Weights of a small mixture-of-experts language model, trained from scratch on English Wikipedia: 32 GeGLU neurons an expert, 4931 steps.
Below are experts of layer 9 (counted from 0) of a mixture-of-experts language model. Rows are named gate (a neuron's input weights, with its number), up (a neuron's input weights, with its number), down (a neuron's output weights, with its number) and show model dimensions 0-223. Each number is 200 + 40 x the weight over its row's rms, rounded and kept within 0 to 999.
Before each expert's rows: a language model's description of what the expert responds to; "mostly gets" lists some tokens that are sent to it at least half of the time. This comes from a sample of Wikipedia text that the model never trained on.

# expert 55
Description: Year prefixes such as 20 and 19, opening parentheses, and line or paragraph breaks before headings; also U- in under-17 team names.
mostly gets: ".\n\n", "==\n", " =\n\n", "\n\n", " ==\n", "===\n"
gate0,229,172,232,186,183,172,176,174,185,182,196,225,137,168,291,140,230,123,180,239,176,232,122,151,142,198,213,217,149,228,106,246,120,225,214,130,168,161,209,193,249,186,270,232,241,208,200,259,209,176,250,196,197,170,135,223,208,255,193,206,252,252,235,252,130,211,178,156,109,217,299,209,217,229,224,237,161,197,198,169,240,175,125,216,254,231,180,205,233,191,204,161,213,206,244,167,203,219,155,204,220,183,199,222,163,200,146,202,153,278,211,201,174,188,179,203,240,274,177,181,260,237,209,231,252,218,260,223,239,222,240,192,183,156,209,185,186,176,233,228,146,116,244,157,130,215,181,220,241,209,159,157,164,207,164,217,161,144,233,201,229,236,209,204,225,169,166,214,194,248,204,170,215,221,161,182,184,253,234,192,203,213,154,218,161,203,191,219,255,211,204,120,113,151,310,218,232,255,246,265,182,251,220,139,156,229,233,263,264,237,232,66,154,176,149,168,268,159,190,206,202,246,197,231
up0,220,192,229,209,221,172,215,238,192,204,197,222,239,247,249,203,254,289,245,262,180,93,162,211,228,121,235,181,147,259,219,224,204,222,209,204,190,139,173,205,209,155,259,272,184,153,131,197,169,223,234,222,218,203,211,227,121,208,190,176,305,210,205,156,125,199,241,232,225,137,238,195,153,167,212,150,203,154,250,227,231,114,180,197,170,186,217,192,249,207,250,103,186,176,143,201,208,256,177,182,256,235,214,276,197,162,210,214,194,199,230,221,215,226,223,204,171,185,197,226,255,178,202,244,146,312,202,156,163,175,148,132,157,192,191,172,182,208,197,98,165,219,207,187,174,198,237,246,225,104,235,294,150,173,200,191,208,194,147,318,269,202,240,220,202,211,131,240,262,178,185,164,234,198,155,213,179,189,173,114,173,203,152,170,188,210,192,150,186,220,172,264,172,205,234,164,142,213,139,239,195,199,190,207,116,237,181,215,230,226,224,204,177,141,163,214,118,145,174,154,222,230,187,195
down0,183,198,202,159,120,256,167,139,234,190,178,164,118,183,260,215,248,143,267,200,141,183,201,189,194,133,149,216,251,240,133,203,117,213,165,171,229,166,91,200,232,230,234,255,172,209,174,192,207,256,201,224,149,218,223,269,157,176,248,218,235,225,197,282,188,203,207,249,233,262,216,201,165,180,203,211,170,173,285,175,176,242,222,237,196,268,160,181,183,250,127,166,214,214,204,191,157,218,80,204,181,207,206,200,186,254,210,137,240,160,172,161,177,225,202,210,145,191,210,144,271,186,177,169,205,155,202,185,168,203,139,192,124,171,186,209,85,142,189,180,217,197,202,249,204,163,205,154,190,155,148,246,237,248,255,183,208,178,235,216,210,219,232,228,189,159,212,174,206,150,115,253,248,184,228,195,224,247,138,259,190,168,185,199,224,241,121,188,173,157,176,199,159,204,167,209,190,171,196,142,268,204,238,175,185,287,189,214,304,187,232,222,89,192,107,168,219,240,192,223,184,184,237,207

# expert 54
Description: Function words such as the, in, of, for, on, during, and sentence-initial The or This in running prose.
mostly gets: "The", " the", " during", " on", " this", "In"
gate0,221,119,198,220,212,218,182,201,203,174,228,167,207,265,197,292,152,175,202,172,210,230,217,180,262,226,177,119,215,132,220,169,220,266,120,231,217,144,223,267,186,223,217,240,191,170,202,169,217,122,297,220,191,176,244,233,172,117,166,212,188,204,213,169,222,200,274,185,172,227,232,230,292,155,202,196,297,202,155,275,137,137,131,200,149,150,245,155,209,225,185,202,336,219,209,193,214,221,234,188,210,267,200,233,171,153,259,165,224,207,155,223,177,178,302,171,209,225,239,190,183,243,211,217,233,192,163,212,153,144,186,114,195,230,216,256,258,196,268,222,238,238,155,181,214,127,193,218,238,161,184,197,298,125,182,164,188,234,216,219,252,180,228,202,211,228,239,165,263,178,143,219,201,253,256,160,228,248,148,168,159,203,200,231,181,219,171,216,208,256,247,156,177,237,232,220,213,229,186,224,180,189,157,197,177,182,214,106,214,217,191,187,191,174,222,175,290,155,248,239,226,155,167,219
up0,195,169,202,227,248,216,108,223,209,278,250,198,275,142,162,236,161,176,208,218,265,273,227,197,226,223,257,139,157,165,257,227,134,211,234,170,218,207,262,157,209,123,205,159,127,199,222,225,146,201,235,190,123,212,167,203,188,234,228,226,241,231,207,265,154,234,206,206,167,199,226,172,243,220,234,226,163,186,175,82,151,231,233,253,76,159,241,138,209,134,194,162,245,221,183,186,174,143,227,226,289,182,194,268,196,209,182,194,220,237,250,144,198,251,306,215,201,202,191,172,238,237,213,173,192,192,198,197,170,231,201,215,190,190,171,183,182,217,167,200,320,211,247,205,233,156,213,205,224,146,181,248,204,195,262,202,231,233,238,273,266,193,116,159,168,192,200,185,209,167,216,218,169,206,211,200,178,196,161,187,168,288,210,220,285,208,231,196,210,166,198,188,186,228,203,257,151,170,221,212,222,216,221,204,153,223,134,93,237,146,183,183,154,263,154,211,190,249,261,188,165,165,277,161
down0,204,265,216,249,276,158,248,137,204,236,280,283,189,197,226,169,151,241,162,241,187,207,248,198,207,173,204,161,225,133,195,149,188,271,163,202,183,182,156,154,182,225,227,164,198,105,196,245,150,143,146,197,237,232,198,182,303,193,188,148,217,179,233,263,206,136,235,211,216,203,161,237,208,223,188,258,180,184,207,213,191,203,81,203,144,171,254,116,189,155,203,220,221,186,161,226,161,321,302,177,209,193,176,147,192,190,143,139,201,163,202,281,203,174,184,170,217,247,157,156,200,254,229,224,140,153,254,259,173,207,190,242,153,234,265,226,156,187,167,194,168,147,190,249,169,136,136,195,195,143,188,234,243,185,224,172,168,201,215,144,159,180,164,212,180,217,196,233,264,195,145,225,185,261,192,193,200,218,219,232,235,217,186,148,196,147,189,144,255,144,234,234,204,188,204,166,245,206,214,181,220,210,148,193,241,138,244,185,180,207,164,208,186,97,176,203,287,182,291,141,191,209,201,185

# expert 50
Description: Common nouns ending a noun phrase before of or punctuation, such as album, film, work, development, Theory of Parallels.
mostly gets: " album", " games", "ities", " film", " development", " song"
gate0,198,202,158,215,234,165,239,191,199,154,169,185,206,197,214,209,191,218,273,183,150,235,205,224,227,164,158,172,167,246,214,159,291,195,266,207,217,258,181,193,215,177,127,181,243,221,213,195,267,170,220,180,292,221,234,299,180,209,148,225,247,209,158,286,191,179,177,112,230,201,183,241,170,212,266,117,208,191,164,195,249,197,244,161,163,220,195,104,196,190,141,275,205,195,181,195,224,156,139,222,253,192,141,141,139,232,244,221,186,174,202,197,248,189,190,249,277,188,184,172,153,153,225,279,185,275,198,204,206,263,197,154,195,189,207,83,153,183,138,175,187,266,188,152,198,243,136,141,177,230,141,213,241,252,210,209,268,181,128,235,180,260,198,119,157,291,182,281,143,223,183,183,250,143,187,168,226,258,202,165,157,257,216,199,142,180,131,198,188,219,206,198,206,158,225,160,264,237,210,210,228,189,167,192,230,232,182,214,219,231,197,229,248,227,212,232,122,182,192,227,215,148,215,152
up0,287,209,146,237,265,178,254,154,185,161,240,217,232,169,150,195,164,147,146,113,177,226,242,251,155,95,170,127,180,186,206,182,222,195,181,189,196,310,198,196,267,266,202,206,210,211,209,186,158,207,167,76,144,155,162,130,217,202,203,184,173,230,147,174,179,202,185,248,211,171,189,230,172,185,173,159,165,172,104,206,193,175,187,192,143,231,237,210,215,173,134,204,215,112,147,173,243,226,262,215,236,215,201,173,122,140,202,195,187,197,196,187,244,240,177,162,224,191,156,173,222,189,189,222,187,270,186,247,186,180,269,183,223,177,202,172,233,199,158,213,223,195,155,204,208,226,235,155,232,107,218,216,163,256,201,200,252,126,203,247,239,187,229,198,186,228,266,281,206,243,127,195,211,170,247,184,237,237,148,200,188,189,163,116,224,210,171,150,184,146,202,202,156,284,246,132,248,166,223,178,207,276,231,127,246,186,158,186,278,199,219,228,260,200,116,246,158,197,201,249,196,229,193,185
down0,175,230,185,211,239,198,166,191,244,192,175,231,230,226,180,147,216,192,228,232,212,158,234,216,215,226,225,170,192,227,237,195,215,218,199,290,140,149,176,166,143,220,157,270,220,172,131,232,253,165,202,199,268,249,206,215,167,201,169,203,177,245,183,206,159,209,144,209,148,180,196,196,198,243,165,238,155,179,202,232,189,201,214,207,213,229,168,107,218,240,231,121,124,225,166,260,246,162,157,172,217,190,182,196,168,246,95,163,190,173,120,215,221,204,221,98,202,262,161,220,218,158,205,151,232,158,182,126,277,200,160,170,216,153,138,140,174,166,166,207,216,203,189,170,184,161,226,286,276,137,281,149,183,244,243,154,233,193,243,213,257,254,174,154,216,126,144,183,207,233,213,211,251,220,175,232,203,225,217,145,234,257,193,190,186,131,229,153,239,136,191,187,158,170,137,247,207,253,276,212,133,251,117,160,259,256,267,195,229,262,229,173,139,170,246,152,251,260,218,208,145,181,206,170

# expert 12
Description: Infobox field labels and year endings after 19 or 20, such as Personal, Starring, Total, Preceded, 20(26), 19(36).
mostly gets: "==", " sc", " Succeeded", " Total", " Location", " Date"
gate0,232,165,234,298,206,202,245,194,225,189,221,173,225,190,268,205,162,240,273,131,161,211,231,201,269,181,234,243,175,217,277,175,261,162,177,245,246,220,241,204,230,139,190,220,235,231,194,322,261,203,228,203,179,200,208,195,202,210,239,168,206,208,244,181,152,225,223,146,186,249,271,171,199,252,111,125,257,211,153,234,291,187,173,166,206,248,183,229,201,194,199,204,118,170,126,264,96,200,131,215,217,141,195,240,209,203,178,254,158,185,240,180,172,238,196,249,240,190,235,184,188,259,238,226,194,205,231,205,206,204,262,233,189,202,192,216,241,215,111,221,226,207,161,198,189,260,232,217,96,215,246,291,208,247,169,254,173,177,229,206,191,217,156,102,244,238,280,136,276,192,175,217,230,143,123,244,220,262,200,210,192,158,236,168,177,124,195,186,161,234,240,227,173,211,151,257,200,177,157,254,224,205,204,181,193,161,232,213,219,215,232,256,211,210,164,156,194,153,188,248,199,233,177,231
up0,262,238,168,158,228,228,222,195,176,155,150,217,228,216,119,205,193,263,309,186,177,170,228,211,249,251,226,174,214,232,226,156,216,141,215,223,252,203,205,165,187,187,97,185,109,245,185,184,213,165,142,167,196,114,229,173,260,191,184,176,265,196,163,221,145,158,218,169,208,215,204,141,270,211,212,160,215,156,172,211,284,200,155,180,198,183,158,203,279,259,177,212,200,143,124,275,172,227,221,175,234,180,241,206,199,133,172,247,247,234,197,205,216,134,225,241,193,246,197,147,229,163,192,220,268,253,156,155,161,167,196,193,165,206,228,264,267,197,184,165,220,157,187,176,257,246,231,277,186,153,188,189,225,178,227,210,217,137,238,198,208,228,159,160,175,215,132,187,267,188,243,208,242,175,162,210,207,225,214,215,233,167,269,123,233,166,180,159,176,171,206,221,137,249,199,225,215,184,146,198,170,268,171,190,205,260,215,220,246,313,213,154,183,172,141,171,151,91,204,156,204,117,206,133
down0,226,203,188,189,214,151,146,147,154,165,244,198,173,200,221,123,222,196,246,253,222,147,238,181,208,164,233,208,231,214,173,177,190,176,183,226,167,230,93,179,77,281,229,194,146,278,191,146,218,259,174,211,238,172,254,178,239,226,231,197,189,242,199,334,177,123,260,226,175,235,238,247,164,211,168,134,137,183,202,179,157,232,188,208,158,221,196,185,185,127,214,213,189,157,220,138,204,172,215,216,143,212,164,173,151,208,233,178,128,274,176,193,209,218,237,236,181,148,269,181,194,283,203,229,200,148,149,207,230,218,109,213,141,195,294,214,175,162,200,191,210,245,114,241,277,173,214,162,217,175,197,179,224,216,233,161,214,156,186,236,177,123,163,114,203,123,254,147,152,179,174,204,260,215,258,149,140,182,173,200,254,215,238,135,172,271,217,187,224,260,243,239,199,259,187,186,195,182,251,185,232,184,222,177,226,237,197,214,198,173,237,140,217,229,178,215,251,214,207,202,179,198,134,204

# expert 59
Description: Verbs after was, is or at sentence start in building and biography prose, such as built, born, located, published, died.
mostly gets: " work", " began", " located", " died", " built", " published"
gate0,118,172,221,202,200,107,197,201,184,213,176,148,240,201,228,257,211,190,265,150,170,236,188,180,139,170,156,210,128,107,185,247,205,176,203,248,173,190,195,156,156,207,192,203,243,233,235,200,252,183,146,179,196,210,224,239,173,216,198,181,216,212,162,201,186,181,220,223,228,238,188,152,244,143,268,145,163,242,158,216,190,197,171,167,193,227,181,260,104,246,259,233,216,143,172,201,219,137,134,218,126,240,141,133,202,161,192,295,154,202,135,258,178,186,194,217,282,136,198,146,226,176,166,176,158,218,210,235,141,240,209,206,240,259,220,156,156,246,194,138,228,220,190,212,211,239,191,198,160,227,225,221,104,151,181,282,195,244,203,240,200,205,234,210,215,172,182,158,238,308,348,221,152,188,198,254,194,201,177,261,162,171,160,196,120,130,207,195,170,182,237,249,151,157,190,155,237,230,185,199,180,252,207,197,181,171,284,162,245,200,161,172,207,214,272,260,145,202,197,226,174,232,200,200
up0,199,201,147,151,236,186,280,196,149,255,176,258,197,166,160,271,150,180,197,203,216,245,146,235,151,165,251,247,205,182,186,229,213,174,202,139,181,188,192,247,188,191,167,216,262,190,234,128,199,228,154,119,206,203,110,214,275,256,250,191,216,196,256,152,156,224,197,224,225,210,254,218,185,251,128,190,188,177,177,221,194,189,262,220,211,194,176,266,231,249,193,190,277,196,237,235,160,207,153,270,198,162,149,210,162,134,121,210,205,246,219,181,284,165,213,140,214,201,129,237,193,200,244,120,138,183,175,162,203,164,236,128,254,184,131,217,206,160,161,174,282,247,189,205,193,305,173,146,171,220,174,98,166,254,216,199,145,179,249,94,201,180,169,192,212,249,205,213,244,195,247,225,270,137,212,225,116,187,160,204,165,192,143,193,249,239,158,180,248,218,175,209,137,266,212,272,207,186,192,194,208,215,243,217,156,175,226,165,215,256,200,219,238,194,183,254,192,144,226,187,174,236,212,172
down0,191,205,146,283,145,228,232,247,223,173,163,208,208,191,118,160,244,211,212,163,195,207,226,176,200,293,154,173,128,160,252,242,208,182,105,187,213,235,228,225,230,159,193,238,213,185,191,186,203,227,119,191,156,182,223,235,189,171,151,165,213,129,178,161,217,203,163,157,192,206,209,142,215,219,175,232,199,213,166,195,232,221,198,198,207,240,232,199,121,163,259,200,129,198,158,175,226,173,254,191,237,227,151,206,174,202,284,163,238,211,186,144,163,213,265,217,230,190,286,223,193,167,251,230,147,185,133,221,258,236,267,242,226,121,303,278,168,229,203,159,117,109,287,244,173,213,213,234,229,205,187,211,215,187,144,234,286,270,170,196,246,193,138,213,223,167,213,191,193,237,191,187,153,213,169,229,160,262,212,172,242,231,196,206,202,163,321,198,166,203,244,221,238,165,172,172,232,164,174,214,206,249,208,142,309,250,237,198,189,150,192,183,193,242,240,206,222,137,252,128,259,196,205,178

# expert 4
Description: Content nouns, verbs and suffix pieces after determiners or possessives, e.g. his role, members, work, -ation, -ing, resulting.
mostly gets: " work", " them", " member", " games", " line", " role"
gate0,225,227,240,204,231,198,247,101,176,185,232,204,121,229,214,158,227,259,193,206,222,192,160,141,216,130,196,263,177,154,206,183,153,190,102,255,234,229,203,214,242,195,138,178,230,204,197,188,258,174,200,183,241,160,241,215,205,257,211,244,192,187,202,201,194,248,204,273,191,138,231,181,176,93,167,179,199,253,207,227,245,277,192,227,157,202,218,220,201,189,157,168,158,117,293,212,171,215,133,165,187,192,153,181,131,239,151,166,142,240,275,176,167,162,239,171,210,212,224,213,171,217,216,212,202,277,173,195,129,124,153,220,183,253,205,153,166,134,102,177,244,225,224,208,209,103,217,213,206,192,267,244,245,196,222,159,273,212,213,97,230,235,141,129,164,225,181,226,223,196,187,208,186,227,158,233,200,225,240,275,294,169,122,261,267,203,197,189,224,169,217,307,208,224,206,183,119,192,210,225,214,206,177,224,241,219,148,160,232,223,174,227,210,232,221,237,200,177,205,215,197,233,188,235
up0,293,232,220,230,230,208,219,98,133,245,144,198,154,215,167,204,178,96,133,203,209,214,192,215,212,196,121,168,144,219,258,244,213,145,231,186,228,280,169,200,180,173,170,166,194,232,180,143,251,158,206,153,254,216,169,250,238,207,208,224,241,203,196,230,216,278,251,236,139,278,201,138,180,202,203,127,170,217,258,271,263,182,149,174,180,176,213,256,257,191,140,191,199,202,175,153,106,120,145,251,153,190,168,157,140,217,195,248,187,189,218,186,256,218,226,249,208,174,207,141,212,222,177,197,210,176,182,187,107,212,192,193,227,271,193,239,204,224,209,217,174,196,166,200,191,284,161,188,237,212,257,164,178,187,198,189,81,161,213,148,167,179,203,190,201,193,275,180,253,187,240,249,232,142,164,211,145,233,206,210,197,131,135,236,248,234,209,175,219,208,208,227,138,185,205,185,200,300,249,158,211,224,245,146,196,244,190,162,235,156,189,200,156,229,224,214,178,168,150,170,115,185,150,241
down0,192,187,223,121,152,213,210,261,142,202,207,130,171,134,215,190,223,257,199,201,202,190,231,187,194,122,238,203,245,240,262,263,192,262,214,198,211,214,98,121,239,210,215,202,187,202,164,196,239,189,123,142,273,185,137,181,228,206,168,234,142,207,118,191,179,204,214,149,193,177,151,206,241,197,210,205,182,172,168,281,215,233,238,195,236,217,155,202,217,170,154,182,219,127,336,202,156,240,331,244,152,172,227,166,220,187,180,165,219,198,246,255,227,167,262,171,158,244,260,240,175,214,207,165,135,151,213,203,177,199,252,231,238,139,198,182,184,231,218,231,247,177,226,222,192,127,235,219,218,232,194,188,218,137,274,232,253,256,122,169,189,122,214,211,184,165,207,169,206,141,201,189,108,256,175,207,219,243,249,226,254,247,203,145,182,170,274,244,177,177,211,237,244,198,226,205,191,183,210,276,222,194,249,169,167,180,166,180,242,175,157,217,226,160,184,224,181,164,228,115,172,241,242,251

# expert 35
Description: Commas, and, or, &, and to joining items in lists and ranges, such as 1960s and 1970s, four- to six-lane.
mostly gets: "',", " &", "),", " and", " or", ".,"
gate0,184,121,172,156,165,236,275,223,268,198,227,136,237,188,146,161,157,166,148,262,213,247,190,205,216,91,233,137,190,220,205,239,184,158,237,193,200,222,174,242,198,244,190,168,166,205,205,200,147,204,104,233,229,185,201,207,239,220,184,218,156,214,137,244,146,163,206,190,260,229,209,173,238,190,188,203,244,196,179,221,175,208,273,149,241,183,214,199,195,245,224,244,219,209,253,151,138,160,125,156,117,179,202,236,133,203,230,192,170,213,183,234,162,180,182,177,179,195,191,193,265,162,207,156,217,192,213,170,260,165,205,281,252,129,225,144,175,168,168,196,174,172,142,226,235,263,102,268,189,242,147,174,119,186,238,235,180,207,139,262,205,169,230,260,191,196,249,200,211,102,228,285,213,242,242,199,155,282,194,206,228,183,157,133,218,180,187,183,218,173,198,250,155,163,187,107,170,171,215,197,142,263,124,196,244,215,149,214,239,189,284,272,202,179,268,213,252,214,207,189,213,169,245,215
up0,200,190,125,192,170,154,217,200,161,198,178,169,164,147,181,246,228,200,212,141,190,176,210,184,216,154,145,122,209,175,203,192,150,249,139,220,212,164,223,95,269,236,275,265,195,189,121,193,179,182,198,236,174,176,253,242,206,196,200,131,244,197,152,120,246,208,132,206,170,193,240,167,237,186,231,155,89,196,144,152,183,186,219,194,203,198,175,160,148,158,219,173,219,181,210,182,237,197,170,218,256,115,252,231,200,204,224,253,250,184,209,208,241,166,191,242,277,186,182,237,193,285,140,222,139,110,182,265,275,257,172,122,206,260,203,202,229,186,195,222,173,210,232,84,173,171,167,224,207,225,204,233,226,190,208,215,181,139,140,246,218,204,282,197,201,206,212,160,175,213,132,158,232,179,182,217,251,284,269,150,223,221,224,180,225,265,211,196,217,232,239,156,184,243,206,279,241,267,234,170,242,123,180,253,205,177,144,226,212,200,206,213,179,223,201,160,164,260,158,144,139,200,181,175
down0,186,112,216,242,166,169,194,199,185,152,188,209,181,121,213,186,175,289,204,225,199,188,198,163,152,159,199,220,196,192,251,269,240,157,218,256,249,159,178,135,197,206,176,249,196,198,250,279,164,194,260,236,204,301,256,255,126,144,191,157,274,123,218,121,190,260,147,219,202,218,189,208,154,184,237,199,148,116,208,243,200,161,103,255,196,260,234,248,262,201,139,235,181,124,160,229,265,185,199,194,218,131,157,208,165,162,218,207,194,186,231,127,232,249,178,243,263,196,170,230,226,213,212,212,159,158,280,175,194,173,231,213,181,297,157,180,109,211,223,209,197,179,264,163,213,172,238,194,169,215,228,282,124,200,138,230,164,213,190,213,215,195,173,217,178,214,178,237,170,218,153,113,197,114,165,142,197,146,242,200,229,216,190,155,155,189,202,189,257,241,199,182,203,170,141,194,163,236,201,152,249,196,221,244,190,126,237,232,189,172,203,202,154,203,276,220,207,204,187,197,208,151,163,220